Experts of a small language model.
Size: 14 layers, width 192, vocabulary 8192, 37.5M parameters.
Below are experts of layer 11 (counted from 0) of a mixture-of-experts language model. Rows are named router (the router's row for the expert), gate (a neuron's input weights, with its number), up (a neuron's input weights, with its number) and show model dimensions 0-191. Each number is 128 + 24 x the weight over its row's rms, rounded and kept within 0 to 255. Numbers have three digits each.
After each expert's rows: "mostly gets" lists some tokens that are sent to it at least half of the time. This comes from a sample of Wikipedia text that the model never trained on.

# expert 23
router:152110123105105114171129132140131149136138132111134099066134156150128144126164136129143112102125113093130143118075132103170117110110118141129101133147151128124140145100083118133116152154104128132141144176112135131131137119073126118112113165120098110092147131119119186136116090157161125101125085140189119180135132152065108111127089141078189096100130139123135166082108116146125104129180141155151151099103143103097129140165102155143099119108091106122137106111123099156150105133105124097098144126114108152128168125108107147107116123129171119159137124127124153147126108087091131098
gate0:127102142165129175114156128156136119097093115145127149111153129143099134141103095164107106119085128137103179122102172087097120094137139130126140116110122102125142119092098153129152123150158127127090128139146188146108143120136090144102143107157155080104125158117106142142115139141103160091159122135121098144159155122145130164133099108128138135112149130123158109148156140143124100137111132151162201121098114144093145103149129126091090087108106078112125141123154092153108139152180135123066137118098119122190131094161114068110123124133147125149144137139118114132148158118117099146
up0:154159126145142120150141149151124128110126100134122110109113110119117110147138129121149103144135157128152060137157126145131171178117116154112098088142108109097132128145138131129133150087108108145145130118096163163118088122100138155124112103126174129153183114153145079095183112156157137115117106116145123092086083153167132153134075156133110147123087121153163104084146102167105174119094089118117105146134092104152132137098108130144125158170130095101132140167115103092125099116125144167195146095139120109128117116113151102126146119100141123139104098120146130117121123125171146123
mostly gets: " Pi", "Sh", "DC", "Bl", "Br", " Ran"

# expert 13
router:149165142101140100148089170165114104127129115118148118134101113096125141161138127091151122104115177131183120144151138157171133117099107169147146145134121125097141180136151135110134194129110147134127176138093113119121139131082084122104114135127125121179141144134167104139164125129149156084129128102116148114152128161130164140164097128107145108093074101133141149128103152140108107166130133114143123091106109095131136112145065157113116126090107153152154109176157118130132079131135137101094157117099112097106127121102119143093106156104142134124177109137150105131118111125167136112
gate1:148087092130166091119056120133121174124102137146121107131123076125118149142139164107114100115120148143136146143148102177120120157144155135157124132141082159110122085126153142158124129118113099115123145169129097100134114129124089108128115104151100107120128116163140132168105095161135154057174096144145092206149094134121123161133106158121161088151121182161104116128130118129119152153120129124157149143113148127094097111130116122144124113133153157129074174158145156131128138111152118117160124137133117091146107128135171114152156133100115099131104138138111125143173117125143146129
up1:104102084105115117137154097105170109127098157136180105119102120094139114095095156143119117108106134096105086072107135140124130136099144141103109144194130154149152124109102111158127076159181128148127096113130106134128155080170171124146126126124137116135100129161094141132153127123113130129141130152131104127136163118108103078168155117136148114130143119124137089153119106108098117162161100101072116141117113147158138136139178092094157151119131136123144153121108146144158164073140130082150142140158132128167106143147132143145164091158142128148153112119132114110125165140132086134
mostly gets: " MF", " DF", " FW", " Thompson", " Johnson", "Japanese"

# expert 5
router:170126181118098138146080154141103159132097132123159113135096143104109115124119129079136119111148128076116136143140148149160115077106139182164120129102131097052134162105091157105098117138139129119152171126137102151155121137084126115123118129152122103165091119121121140148131077129147126107118082133139093136147147126112142123131122128130142105111137135110067159103068142141087119128147149139150140127120096127134098129151095194108107108133127113112148115158100149170148119135114100124114131104128087109103128130158071114115109158128152122110145079106138123104098142123110144150
gate0:139153168158140119089119189142136168151076156117122099157134134116138138120160133078160114127116123119168090145128149156092119110102184147151101135155168129117136170123103160154127151148174102122123130139185111155161127165115108094109129150136143108124088103160147121109136113149180128153161098121085076156152125108142119108169117149139117139165111163129120094136148134122085153136084131138137126123087151136136145166139101136155123112169116107126141165133116136147138130096108133128123110146118144131138173131142112115097103152132114135134150160153162133090126134162115120180
up0:131145116157136094118128152146123103171135103127141123134111149122146126121130136121130109133191144092121127143077109153143102144158107134154111095110115075142137114107117153116111140163186149096151171102172105113174127162089161142135136174130094094094120108123097155140113141114159132156105097120093119138142122096056110125152107106154101128130136163129098127140122133142139195084096154139132120132103123115148107151123123138146091110151100139159144147143118165166139159153106124070108106148114121155137146106098108095136118152115129114112095098112108123091142166167129117145
mostly gets: " December", " June", " September", " July", " January", " February"

# expert 1
router:192117157094126160128093140140113142102140150102125091119127101139116159175109162082170083107100161104139125123119115136144140132118122118153117108134112121117171149133121174142123157098126140118129144141109145125142145145119119152144172158120116123184102071119143156137086080133137130120096129118107103128152126149137128143090101107122139089121115154132123064130139135147121120155140102132158163126101112125116115117137145113132093121141092113150141112122178132131149098167064107089126116129152076107119152175165094175117081115131126129146154075135115130141140143108099162141
gate1:119168131122114165123135099138151130092129113079136138143149138136156080150112105111097159105113104140136174103099101119122121113173123147130124105152092085137110152143119130055152122101126098084128145134129161143088157130130149137099143144090126100124153084136141189125127125147108151188148107080150133120157094112146127115160111154144148141131119104124158148118096163125126156118090117128115137123131151131162137131113110119156131157135132129107107097090113138156085130158132131145132149157180121126106085131129086111131139114203137135166143152147107159159152098147109141161
up1:075135170167117181160107098111138100094095122158133143143109124121129069133087146090058162144135124141147146133120127127144117123116162120129133108125133133154093088135132114108149090144163173152118130130119112147135152141172132099098128147117122166165143142121115150150110111143129186116102090118111147130148150125155154099145126117141169110148157116157115132174101143128150135092136148142116145153174108107116119132097147116136134120173189113135137151122132094145147137098140159088136167178201109129117150113148128140101121134130106103158122122104121109108088148112121146129
mostly gets: "′", " −", " km", " cm", " UTC", "−"

# expert 22
router:152150145117139096189109137137152138157107130088152099111157112094086140122124124131180145109173143127110141123099093139125100116124125129139105121139158142119140127169127093070116140144133130132158105152104130119122137143139114096144097162171110127093119129068185127110132117116116126121127083093157134138149129156120125169094126141106157122125128115119097139094115138149106096157158076117156140128125094161103124120147117135114110124091120104183135126145124160110157131155070107138099129137087119101122114131127105115108042171145170110129142121124131132131119114153126160184
gate0:127146160124191123141092123148142131165125124122097128134156136110117100149166134117145179123146117115138134129132093126124085132163160158139117126171145116101152103146123070136160106090118148146122139103125156152142127074123152093117114198171187103098131083089160095151113082175120148103128116110135114147155145124179128139151133095100090098106101141146114148141110125137143135134113126139107106147137102134133115141140089147094127136149124158126121141138111096131146131151088110146088074129157114082122098122116128151099156153099134139114136131099132078159142138149105123144
up0:166128099124138169135121107137091135106099141118121114136141114136163201109113105096108116127097105107153089154104137146158140120164146100131158102126107101132117117101131130176109140138144126142117125137130192114153129136062118115114152119169127191089140088141083127107163145115176131115128118095126155113121139134129124119083145177161107159136107124142154168122105081135086125127146157132137127106116165114141098126111143082145147138128083110150111119155155147103123147062137122092136140128141139149160082132138136142158132115124102129149156128145104139100177137127107154146
mostly gets: " bo", " ne", " med", " cor", " mo", " ski"

# expert 4
router:123208167139131132098086154154131134137129126116112108119131144143114138133157158135168155139114174170141156125096142110164170111072113135167111126098134107140176140152125147093117163137131132118125152143124183122094135139097115114146117138127126124175164131131135135119136117124128173136106129078119103139128148126140157156121107146136146116148119142149112133137074120132132089155169148128124147138111150118079137083155121131059070155084113118191145107116157160120138108123121120137156153143098077102141087112117103117093128144129126129114124104139107167122138108105124156133
gate1:119119130140116159064078115142181171115124130133127110150148132096090139132143094105127126135144131136113127091111143141125107110116139110117100150123145141178150118154174098132166142124149168105122146147105108110118098109111093089142149112123138108161156145174130123116130117146128139119100114097161111079112123136150152157123148084096147118123147098147059142085125084109115078123108152120119136121152132124075140126145146106161115137122112128136147150112093129059116132128133099082174109146087116127103147135131140132115169112126156094132095054135132116106111113115142115150
up1:100118124119057097164140138121122120120145138149150097141087169113171128161116171154112094159140127170136145167101132118145081167091160104158183126113123122119130126109099155151130130109168140090113109112111144124118129139122168143136090136171131110136113113107081130149149098129101143137155122124087125178136102096161114055111147125093122092104113150173110154147110168092128159124153102138128148109148185112183099154138128109127116153140157132136109123094156113151116129147109152130126147118168149150126117128154115168141119115092124133119139156140124123120136112133122156116
mostly gets: " was", " have", " they", " had", " has", " is"

# expert 18
router:164110142126136112161084162136166130139141130114124101132125118166113160131121110105163137134148145110116135129087137058172115086116117158148128109141147117090145142114078096107106152126140137158116142128145109126129189126099072083149150126152128106136136109095126134136110137148112151126136147096103111171130132150097147151102120078109149084116098122156121147137126173122112058125165109142161175121126136105118098141140131124094122113095118110178135111136152117139138071133132094116077134115087129122123152121140093138099102138158139108193156118130119099141117138110117154143
gate1:145117142141165112095150126101148102130105150121133163110136117129091127108162135173142129166123110120160109131107133103138186087101125134129168130073130101161159134101163102162102118122130154098136115122133176150121110150120188082151144134125182097134103097130115118140105106138157130104131123150151109191129153071107121130155118117131132106133170126139131101152149127148152109118079132084159148108134117144132093097135113164111109135114116152155116119139128115153173158134181125121118109069117136135143077132168177125162126139085127123149159132121149104112128114143144142150
up1:142079096145131141145100117177110137130096136094133136103147130134152121164096125114151146127119146178113121174191132130125069156106113079119092120122147148122176080167107102070100137142161089146131151122143103138165154105156148139101127063128115106157099105149123100151124129114158149121134150158151093094113114171096145118132138109122111141111096160082127120167128114120125129113132160168101147145132151136117152098142139129119131139145132142131124117097114110148136131137093074141138098124113141117112193129156136150102130100119146141115094091154119094158126132127129158120
mostly gets: " two", " three", " four", " several", " ten", " five"

# expert 8
router:174151144100165106182116118133152115120118147125163097065110104147120155107124143133137111114155156119112155172088076149141156124071110183136153107160143136122145142141117106123093135109156139133125146161116138112129173118115132125112134141168105119114134124145159126119162075143119144092126115121137077122111093155114146137145123103088151135092117138122106125135089140088092123136121123100154129112139143087116133095160128161121125142146081107141142091143143087135136125136124104075100164106143097070140149148127119117074106154140178121106139115127129116133152090117103139094
gate0:104165132143100099157077096116121147090129171098111114104188095149127099106152096138094118122109146098119128134120149118146139144109134136112097158129102153122091115143150097163198172119116121136078130105156091130148111126152122128090130162129121125085143117130126131095132079105104134106141113162184098155132127133188116159107158133125121150108071129141096069101138122138104155099139107144147124114113126120134127091154131149162101141114133153094111114094110109092128124100121110084089139128153104095151153150124118113109153139122145134162125130153141109097134133131113138091
up0:084138139171120135085138146087096130125126113097144126134116118136149117141147135120111121140095124113123112114113160121138135105113166105146131138093189109136143180152159125115145087167163104131098132142158169137144129143186146109112149130159139091102136168135138139104093117109123156100110116106117113099172160141135133155127113100131110104182162109138149134119076103150145114133140154118114137140141142087136086116084129117130128118141091134122132127122184112154141080094175149110093123077127140070146155102115110143176168106105135116100148129118097093152122107113101123148
mostly gets: " National", " World", " International", " Grand", " Air", " Atlantic"

# expert 15
router:133138143095121123133100156155142137145118157134140145123114138111125134160101164100114179097125185120158134150111133149152162128108143147155115130169113111139150155128120108105110149145127185114128138147092142121125128126085087111109127166105126096152099146130156088153135129139131159120078106131102133150175134093118152140132107114136128134092113125115123122104098130130143126173149085124137155087113104123123138090163089158102079113115088112166119112193167149116168109097082153115159143139113141124073118139174113124090097156111128100163106118159170122115155108132105129113
gate0:127117132125194096139106140108112139069171136153141128112116127126105133132146136098103159121120129163161111155115099174162145128128089120177133130156124155129143121118099100127131121127130162112162105140135141114122107146081106139103177148138128163131137117129104122159109111136097159116098159142092097159156103107151156123127108141109125139120122110126174136105101162135133133135101133114079081097106147130153174147143094156129136128141084122113124093134099095138140133071084113087185134091201129109120133125143159128127102127162104113118143152135158084163134130130109114158
up0:122169113129089122136157143129176138158110104078081105148181119137189131156117115124132135118130130143135099116092136093109077097129135128102107118100165133121153139150117166116076106127118085087140146133148143098130143121136098135128140090154076128110066116125127120105079154113105140193122100113141120113138109126112134143131133130159097110133112137145127108130134150126146127120124156146121167164151129148105101166121156097093113121076149124143127109096151158137134122141135111145068114147124172135147104095141168130139103114174108130175107136106119123092115135119086097142
mostly gets: " ;", " JPL", " Animalia", " Nominated", " classification", " None"

# expert 3
router:176179140112117051128112138152120112193121182127137062110120122151111153147090154165129138132125153107134134119093116123114134111113131133159115135133148119131163163112123139158085101121187099136134182118119129097122102150102121136116108156171118128120131117090136175076135122128140115150136112149137131160135138111116150138129126141090173115127124162123108156142101142113127164149126142103128145115100153063156184098153154150117111111122110114148137136128161104132166113128099113109139137117110112108110119165164093118143105118121135127160175106140174135106124126135148167108
gate0:185112118142167107087095141137106118168116160179131074132146149082104138099111112109089125079113130129117142144162155145129140115136142143146124121112113125141152141118101096146134125131117088122106138107123135140145140119091123135160109152149106141145176109129096122127151148110127101097126192143124142112174149134131084171131119163129107121142129150180136156143121166093152166116158118121090120127094110163114146105162157190139144114123146159155099130135153146083116099135126140119154145195160089098123148115128162113108109135107100153110130135137126133103136074132144108108
up0:140134146069130123134100138131078128098132153125108125113118123116084098147159124104124131140180167170140127101126083156134149166160132159136142093127128093083128125107135164123133117115147109153145130088101125157108138116110104127142081106132125137127104126135141094135102141119099144140110178139140146140156144066036128137139144070119146137093132127114135138121141157106086112117167191141113122175122124122127118140137134118082141105139111132176130136152116119138148116138120152186111091089162146121129101113104106102128135098121108122108126077118140145114137149113090125097
mostly gets: " \"", " ", " (", "{", " [", " '"

# expert 21
router:153164175099161098146095151133160172142139148110117130111108098166083141133097140157149123133161142099149167151112101106147148107104106143138129102127140148128147147125139165122138130110164146143162132124105143131122147145121128122069112127137125089159147127148124110164156065119116140060088130141157071121106146108099123145101118153096137104094083111107089139093089154120097108118123117145121140091140117102113113135166100122127122124126116103142174113153096128116149100136146081102145139182131122108141105105145087146100087149126126105114138111135145145146162087116147114092
gate0:126165112114115097133109142183128131092135136128140162154092114139138155103136107167121114132145175132088109112091140158103148116117162112107131140148122176152176114156124114161179117141133120109133133158160094117116082115106117100096132121107107097087100126111118134122111079125107115085090149115153105127132156114133159131126150133171112106155146155123110106112109142092170147087137092127153150146096127119107081128084112166116091158156135098107137140123128151152162112139128115113161187106129126152154144167144126141141130172122115099140130154143158147148160130135163165081
up0:158152169108130113133131110155113088109119105126148122146095120159139071130164144121123153116134129151163136151147147111120165166132107119176161135104138149106167101131187111126071108140147129107146139118106135110119093140126157112111133113174109094133078156122113147141141114135104074103152091118114140122125110130137130141102119091134096158076128132115081116140100142157152165101088066102127152131152136146118144120152148125123116075135118110145162094102137115096136171160158132094122155091108146131165113102150147121160128106148117118104118189147100129095124139122149131150
mostly gets: " Minister", " Best", " Museum", " President", " Department", " Committee"

# expert 2
router:142155178116118119117096144167134139156126135112162138114119141138110142140134135125127117123133190159141166127081143074177121130138097176132121133112141113096149128134149142125117118131131118140094121141110100152110183116123129106124148127132109103112104150117103168131172099127110159125104091112133137156136120113125146073102137132130130110149108137110126131114083109140117163141125097132110117128130113101106145140132093141114088139082094078227133130146109127126141129099093139077156128123092098131123085166134137147095126156142168095136150132126159072109157105096113148083
gate0:169119158110115132139097160111121122123124118105115158134169124163148140162124180132082134112106157153099091128089123086138086140122138153115119151146131109098117150142125115125081113127152109123123110147133113137165132081108134127136127192090155115095124070134096094114156162135111100122141122102143135123133072121162112140154110151140137103157135121121147113161191134137162159116132132127149151127138101084140148134132129125119180100143107112154117109136171150140160141131161129116121082147087126175134059138145111131115133091086138109159141167123128127118126114106111081154
up0:147123090184134123109102122100091135123137143162108083116154116114119110142160106159117118137146136108118131153093170116086122125097129154119140106147080142097172116095087116192130136143114120133136122119131139151143127156125139072110100116122141147126153188124132161144147134180177102134108094177113116125100152167117148122138132096129117146114107100154080131120105149115125142102107146128129170080111109180157127130142146152080160124130106079144122128120100104125121109128078134142111125114138070119158160135135150100103129092125106158135129130097140132143118148128178141118
mostly gets: " inter", " res", " pre", " pro", " int", " re"

# expert 11
router:188150139089136107134116102161128142171134128115152105085167110128118178117149142110138106078133155131168131151105127144131136117125124135134105097127151111140142163158155123144111167152121145118135186147134127101137140122122121069124111139131141106112085096123107155124124116145150161080112082113117146141118139196096126135123070127111135157121099112150129157159106146136098127174152132096156144102113107125123146131142109168103098127058104134139134093161152109153139077119079089119127130095097089122120136109131127144111120160109162140143137076145138106133153131134105137143
gate0:129187119155138136141123088125112148118174102160136139105166149111151112128148132114158100081131110099154133146097094098141133110130126120155115155096138103140126115095122138104171147153112151147102140125135124175076128135156109118119114128096145164099111115131169155170105137077105132078136111135135148126131144160121107144110122143116153130085123130115148189135122115132101069157103105159114119147119172092159140140155125175122160133121122130086142129141129119101151135132105125178144128098142093142099139134126106147211116120156100158122127129116156103185137131140131125169
up0:139169102130115171141135123151141143153069099145168132141098142134139130160139108132124114150153155158086147118137127124127159160126141139141097113111160134149142147105175161120108104151118143100102141094137167116101156146103153121143159116171082120142115136114075132167111121111106146134158102150122128124161090155109128124094112131126124144156147127162151121130106127115095124186086120172166107118104167117104108140123123106098119131102144084099130120162143123144130117110147184178119087144105101102096162177104123100146106196100165121125124137148108141122137163142142131147
mostly gets: "ā", "α", "ō", "ī", "т", "č"

# expert 16
router:155129137122095131128117120109146153128123169064112149112182145079125158131133131134129144105158135131143187148128132110160130067133103128144134095100132123076132140126115130084133143117109134158088159094163131127152131120145096108167119165114120115154133121133155163138124150147085171127106107137162152108155127148113126154105126120099187114131107133124084164126120149081081142156138114113109164111108140137118093117139089101133119124138124117143103086153177122125121119106150134145146192103129124140098120115126112121117107145130154111105171137158191148077137107098125115106
gate0:105115115114171155135122176169170131104142148091102114113136161103114133115141129117144101146063113117148130197108127136128150145136091120136144109132111135115151159126175131126183187109120136134154091146099135185141123170145136129157135149146167110145177079155110119143132107113098130127145112110134103134185105130107136114124118175151100168122143116177122124153151142100134120133086120134104128150096090145119109146179136114113105123138124081123087146110109130137097130112127136138116155136126143153094112151175177106135126160089138106136151113147153128085136134123125134132
up0:113128154109134141142140125125121124142141098111120115110121092119110143171172141126161143105133142113118099138095133116072138152136117151110086140098124069103143104155112131180136168128142129151085130089133106138170120111134118133137147132105148148111122160161156115130157128103147123176135173184133130147110147118136101138146117111120157154155147118117146148134149134121125138069159145146147098120138103103166096176105115095090093109137094153152078135145128131119147099154140125139118114114137134108092108097153096132154123121083182111114030104132132111160131128110147102116
mostly gets: " approximately", "aged", " Coordinates", " Born", " Died", " There"

# expert 14
router:126155147118143127150123152154157138159134152109123096079144104132114138123139135141129091102154149125140129120146132072150124118126123144186134149139168081107143173114079178116064156138166133093127143128103119105105133128167108085094099134121100158134092136082107158140151123117101159142093109113121135148117144104101140132125120144121146123102125109126118143095093150114102085125195126097127163105103114120130109113163111121061136087111132098189138101112144136150174120099110116094166150138125128122115121150120105137108104149136169105145156098129134128141134096121092134139
gate1:140094150109107091136116141105163137120127141135104170144138087152112130109127179106111098131146124151136095101146140136131133135108108104116137108144086133163137130185108126095098106125091156133139083096157095127103087119144118123143151142129139163101141128095125100100136127107145106133127085135093117149087137084117111143161127144093156120124096081160086091132104066135144142152154118139148111114165112118103131105173118122151125108143137137163072177143152150088110113114159161160151121133149137154152144157128123161114133107145128089135170084168129127131111168139089145116
up1:146146082133120094111142114139141111122137114160114125065153086128091154124111126134109145146130146114150106122134132117118135109143122159159133184100098119107163092097119084107131122151085107094063136132098147153134099113127110136142118130086101120085164143068182136120147133109134139173136129171138141136135119130163113107135100104141121049124141129116151123114121154115138078138118163130152162126129166122120101132132165154127144148099125096111102140114141087114100117169123154110125103130142104119105154115099162097106125097114127120157181087156131144151122140125096117093
mostly gets: " into", " because", " any", " if", " using", " without"

# expert 17
router:128133141146127118145127143165179122129118157104161112094147144110125127108112144159174138120162122140115125156134110108150194106093120135151078111133175120099146144138100173119084140147154099107121131121100138074110178133151101069119145158127100107119107122106131135122124132105131135123078095131119143162116142183103148154149119112141162122136146111110102150119103146112091097122190095131154140113121120096087116120131109147077093124083107137153159113115128138177177118111121097129097155126143123091157134125156107120106079123117138124113176108143135104150131140140111141141
gate1:138125111137163105112155172125160124143110116114154128151104161117130107131102155161185132180105107126155127166117111170138098140112122140129141085147144144135099138119104088108072151127169119127102115109148169121115111113142140149164153152148105127141173148115139119138111131180135112083100155159115161165128128149090124092189120138122163148134078136120123142110108167115091066126171159093154128124125157148127153126103118116114133115127132114144111141178107131171148180093182138164117111148132138146137136133133136153092134105125108116089127144160116134149154146117123113127
up1:125112131115136129090165106116092092141124106100148122149121107138137130129096100151155153121113104126167111127138110142094180126143133095142117146105118156103148096129120161137114160177162111125112161154161115108134170100129144134153110187106118098163154153141137111134119100142149114145118110112125127112159113107119150142069146110098108112092149106166153090095128122091176129114109108114147154107102115097117090113111140138150145149165119084131100128142133122173123071121089151120146200095132116116141126130156089101149134156113085143102124099158118163104085131127155141106
mostly gets: " new", " his", " its", " local", " this", " their"

# expert 0
router:151162175130115129144091135160156125144118130092131140120083112117095138128116140129151091118091174147169122129093141128130142099134128146122119128107112133118150167127124173082118137132154153113122154124124120131106143131104073119111129143136126107181126119081163136147153128115123201120090123111109113149130129190155145154162125147130139138102082152113125128099095161099095137159179108099136135107088117120112126103132088155062073091099099116162121123140152128109149102126147124123104149164088112075108126141119083125123114143133112093135140130144166089122143124140126131119
gate1:146109153177124148144100105175127177147139157115146149152108110166133145099103111126136126151116148122126134112096162125088125125148099163124126114107146115137124138121106149137117140115149143138138099108123134169142095106133137093134084189155143110098171121117115112112132116137145202111130137111102172120120154140183123139085084145147101142140101097154193115118139126141113188121151110090130092103119124114086131105122122110155130110125122094111118090140145137077115130117138100138103139130122110080136111144099131122102143111098116089153117149184129109122134157092098097082
up1:118134139143133132147126122138104076145171124139159138139164103147089120142100108169099133129126126124121106180117118088141134100113133133131176107124117144123114107112193122152157132140104156179183113155180124150150124086099165121109169120131132118111126121069145101124141098122174071105108124119172127138099108109127138144152137115146168118156145134123134114084105141128139109108093154136178163107138133154149140129179134105097117169169112124116117129093113121128142137176091121108157104152121118138168154165163081122121136117160097128119147123122115095107104134125106146139
mostly gets: " they", " students", " them", " him", " games", " areas"

# expert 7
router:165103152085173111127067167114148164137090165109180096113087106170123171134143146120129153096150118161148133108125115107156171126105086146132086097116104099125143153093107113082090137126127136113143130132154127092110143105132115103142162138149098110158113112104135133148159115106168143102128112114182124161132141165154155139108100158125160148128149116095101161107084161120103127114110135154150139092119143129112157103154097110122111173125095117141162068141105131152132123135125088121145155098107108131148145154120134162128098130113134116124120137142148164129116091123111140121
gate1:142112152104147102111112139131156112141164147117146149141080115144156097189126078127140134153167127136140154067126075112141123098143120107139136153125138130178110118095117135106142178148103126094107192118161132103128168096137101071142105129091159135118132076153123137152120093114169131089112138138160127153114127142106114132133114178161125099146110103116115159150118104099140158105133114110101120151140136152118198112146147145126146170139128138113133104109121152102142107152116118121138133080118090133075096162145138148154086119121141104105123123137160148122139136123139145106
up1:126120154143137106123163137092196140136101111150119201113101120145107147145171100093152145155130154116179119082126072130138141130110166124120127139129144140148126126114124178124137154148156129170104122130121129088159143126132120151115108135130135106129107114134130091142144105106141144073132147110140122109134147130052135139125120141196138108149122142108151153140112118129136127117150121129098081158081149131105168112116118116116104109098097131123095133096149135088165137131125088102158119123157107132179122140118099151177097114126111112074101148106114133100113120129141160088
mostly gets: " William", " Robert", " Van", " Jack", " David", " John"

# expert 20
router:154140139119132140177112135135160116158139154121133098122128109102118157154116154132141111113167141097176129129074107116143131120154130133133135106122160117080167145112106149086105130142144143133117138117139122125160159133144119117095177149159135130159145131093114122150138106093133139095071074152123150153126080169105148137104145139127154135083124141141131139071108160127110128172186101087138174128117101080148127143141074127129118161109110152192152104144152152131164105127129145095100149164105135086101114111125098147099090122137133103103138110165119123123132121115125148139
gate1:132146089106197102107128131172123116129099114103166085147096130081140140138125106111097135128080140142131115164115108149114143118119120105117082098129135132133109154107099097123125102155161152121132146110139134122122157130154111104143134133123081111124127094125125097140174096106114150115060106133126136161144085153130164108115124091155122180105140129108137107105078104140115133122133126116102099130159099132152138183144132158171104178168107150149141146089126156142147131174130153139170133153100091146138127144115168125122100087141153090092143114144116122107127133088123148104
up1:112115139136171111104147132114111122174127123087127139136161118139134162110105134100181121156153095121107102121158125166116066111125119177119114107184094135153131115137108173157103143119124121113123108135102113099100096129124108121114128074134155120143118103105092148126096120163142121157149128090125105121164137140130128101110113112091166142163082151125173150129125149109131091105112143133150118084110119172119124114163154084144113103170089112088085130105130147115122129077093116117125086105096134100121124076091109101103130141135129098143099132162135137118121124144122088159
mostly gets: " version", " episode", " construction", " album", " structure", " section"

# expert 6
router:171109125090171091157103160140122169132099141139135077095099138118108155138165131118153174114136139163154112125141122091156140125115085153153145117175138142140136127090100147128108148139105134125169156101105111084093155118108123097100161151141139148174122104129143140118159137130152144079122123135146135131111146122117168117126119146126169081094127110104099169082095196131114084130129090125130140099131151104097138108171135115086125151128117138146152087121105148148154133092114116148170145115130123095116103145130123164104124135100154120110123116123157160150160083121145147136
gate0:124134192099095122118137121146130135085148143135093154099133090117101151127163120093102137158132106088123139144103118119119094074160114133112174120136130102117095130133122150088134083129135136127140152146128093163156101139150157137142164144140119132108149157150126121155083131132106103097118087181131184166154141125206102131130143096114116126132129083123121114142079160128133073132117162141113113150134155125159165153140116150129180108102142153137133124120119123137147158168153133154107098072135104152118146144135149090157160089146122151120151122136120128143117143138138157145
up0:137093144121134112119114135160134079105097119119120131085102156154154150136129176154126166110130135117113109113103109177157116183144120123128152118134185080131098131104123143139119110154096104110143125187108132139113163147127125130089150147100099123127107134138129091125138111103195189187132161107124123177168173125099163142141116111151104151152128130088155094106112140109111144150158109148110127143113124167130153115159134085106155119117141129155110141134127070083118119135135119139141081145121123121184102125135108109168143142128157125107103116125143120127148149135124101116
mostly gets: " renamed", " AUS", " joined", " ENG", " GBR", " :"

# expert 19
router:143148141116124093135120147125121158150131152083103107143124123153121120134118130150149144075130115138133113146094176141129127108079103152136156116188134116116145142121134135095102137140118122119161121122106157089142216141171095117104159139147064130136131135090103108108157123111157168130083122109148097115169145126131164133126080139142133118122119124124135128141108149121108118195154118122143144136068121088129108125155102142147146124119130115130186131130116140135115117161100101115141131184129137118068141152158101123108112108168157132143133115132147090083119111113157177126
gate1:110120141111122153126139155170109124096163146134127131121092113167128132162213125100141159099154133103156134135126114111099091127150122110106174170121144136145113110083117122137171109142165108138120119124130127142125149148134125112152115145128128135152185130164109101106118100127142149122120121148104079111129102075124139149121116131147164168138159144110118117149065124127101078104101090133179142120121145111143130158142173121125127116151107091120142129122126173146132115110121104112175146160158100177086093126086152137105126077155145150102162117166151120131128118144119127089
up1:151091162110135089182153152090124134106109128153123113149130097088140097146056133122097107135175131143072103166153097149188109142123133119118102110168101160116121081149094168061135114115154123119122117120102146107057125167130107135087136146168124143130116108135117166115156143156117095136154109126152160176125127086160132116135061109139119128142115117153093121134166102134128120135157118107101129129092170115123121109124125119145108115119138151162101094119149129151142129092106124120122143117152138115131122140136138124116154104116121112119117130108098144090149116124148144145
mostly gets: "\n\n", "=", " =", "See", "Personal", "History"

# expert 12
router:113124129099126102133108129121148128158132134104121110110146141151122092142113138118106144151147136106132145142091107101133131122080055145103122110135143140116109157135094154100109116133127127116105143157103152117151182159121120144117132167089109105139077115110121174107124141144182142097145116109106100135159133160159136141179109169126117110111133123151137123089115176085111109137186148134100139081092109077094134133137116161115110136085153139173111096176104099155151100120124089114140152113103124126104109112136102168114132133101161130126154117173109168114174122144115123161
gate0:114129146157131085143129135131126120140135103126145141112119160132140131108141118135142160128101125132157135146152134109150120160136095139110168170114134144118129134099109148111128120127101108122119114091110103137143134139168102160114132164102179137081099130154149115135141119162146113152113164122090138131091123101101125100135142115106134064127163106143156124116160093134187133148136115150129112137113131141148164132130051091151158126117115119121161069164090141139129127096136066173134151127174137095114133117098100148127135121144212098128124114141134131134173084124116095072
up0:127159092115125109121078106163127111136191185134099170157101127148096121128143114103125139127081093145156119132110094136138111169101106135140158142136106128139135145127133107123109093099117149117097145102097166120146146128180123145140125148125175125155166128131160122145161099125125134125123125142073110123134118143141154131131110136084158111112096113130113136113161107149154127184145092090138101107144104120136194119161165089104169117111153111137166109107137130106157107136137137204097112137120132108163112156102107126110122146122142116129104080117126097129175143161141106141
mostly gets: "  ", "\\", " Candidate", " Votes", " \\", " Total"

# expert 10
router:150123154086166138150117125138103128191118158124134136129128132136102143123106134146135119083146142085153128138075117086144114121118092164142110129117120129123118168136136112082093124173113146158130208161155149124164130149117132124126116126127128166130142107104125163104132103154107131105125111065169091117126117161121154154099100158109173103136131126109090112141104134080099135157128104137167165113140088118118122114182132149122120165142127113112161105138113126128116096134058134084101127113084137146096130155129098102114120155136153092123132127155144164118122098122121144118
gate0:163152120114145140145124133122119095146110163084113167092108108180092160105128133123150075117113107105126122116163148145160106110137192111147128129131126104105125129153151075131109141167117115152178154142168137111113116114144151141147130149169117125101154133131107134159104123154125126149139132101138125112141083085077157111157130141153102137131105129165126158157107106126139105110146047113114144160129109130144134130135136177141162140105124114118160173130126136133127129152132094113132198157100098165115106112124089109121142137140124093116149148111085151157103147143116116077
up0:167166138185147127148098126166176105144132097130156132091144073097093168127114095108152135131091101136114137143133121113132112138155174116127121119151176140148097148142134119106144153148126133149110137132104170090181119113110101102131140120119116109125061133126137150108109137141146125109150110120140122180131141114096160118102095093142147147141101120099157135121169112141122172129091075115133120126134108115100124098151110144092133115120077138102160121123135083081140150112119100154118100110153156125143121079106142159117119093076158128098144142141163095107123139113159123140
mostly gets: "ü", " Gu", " Dun", "ö", " Ku", "zh"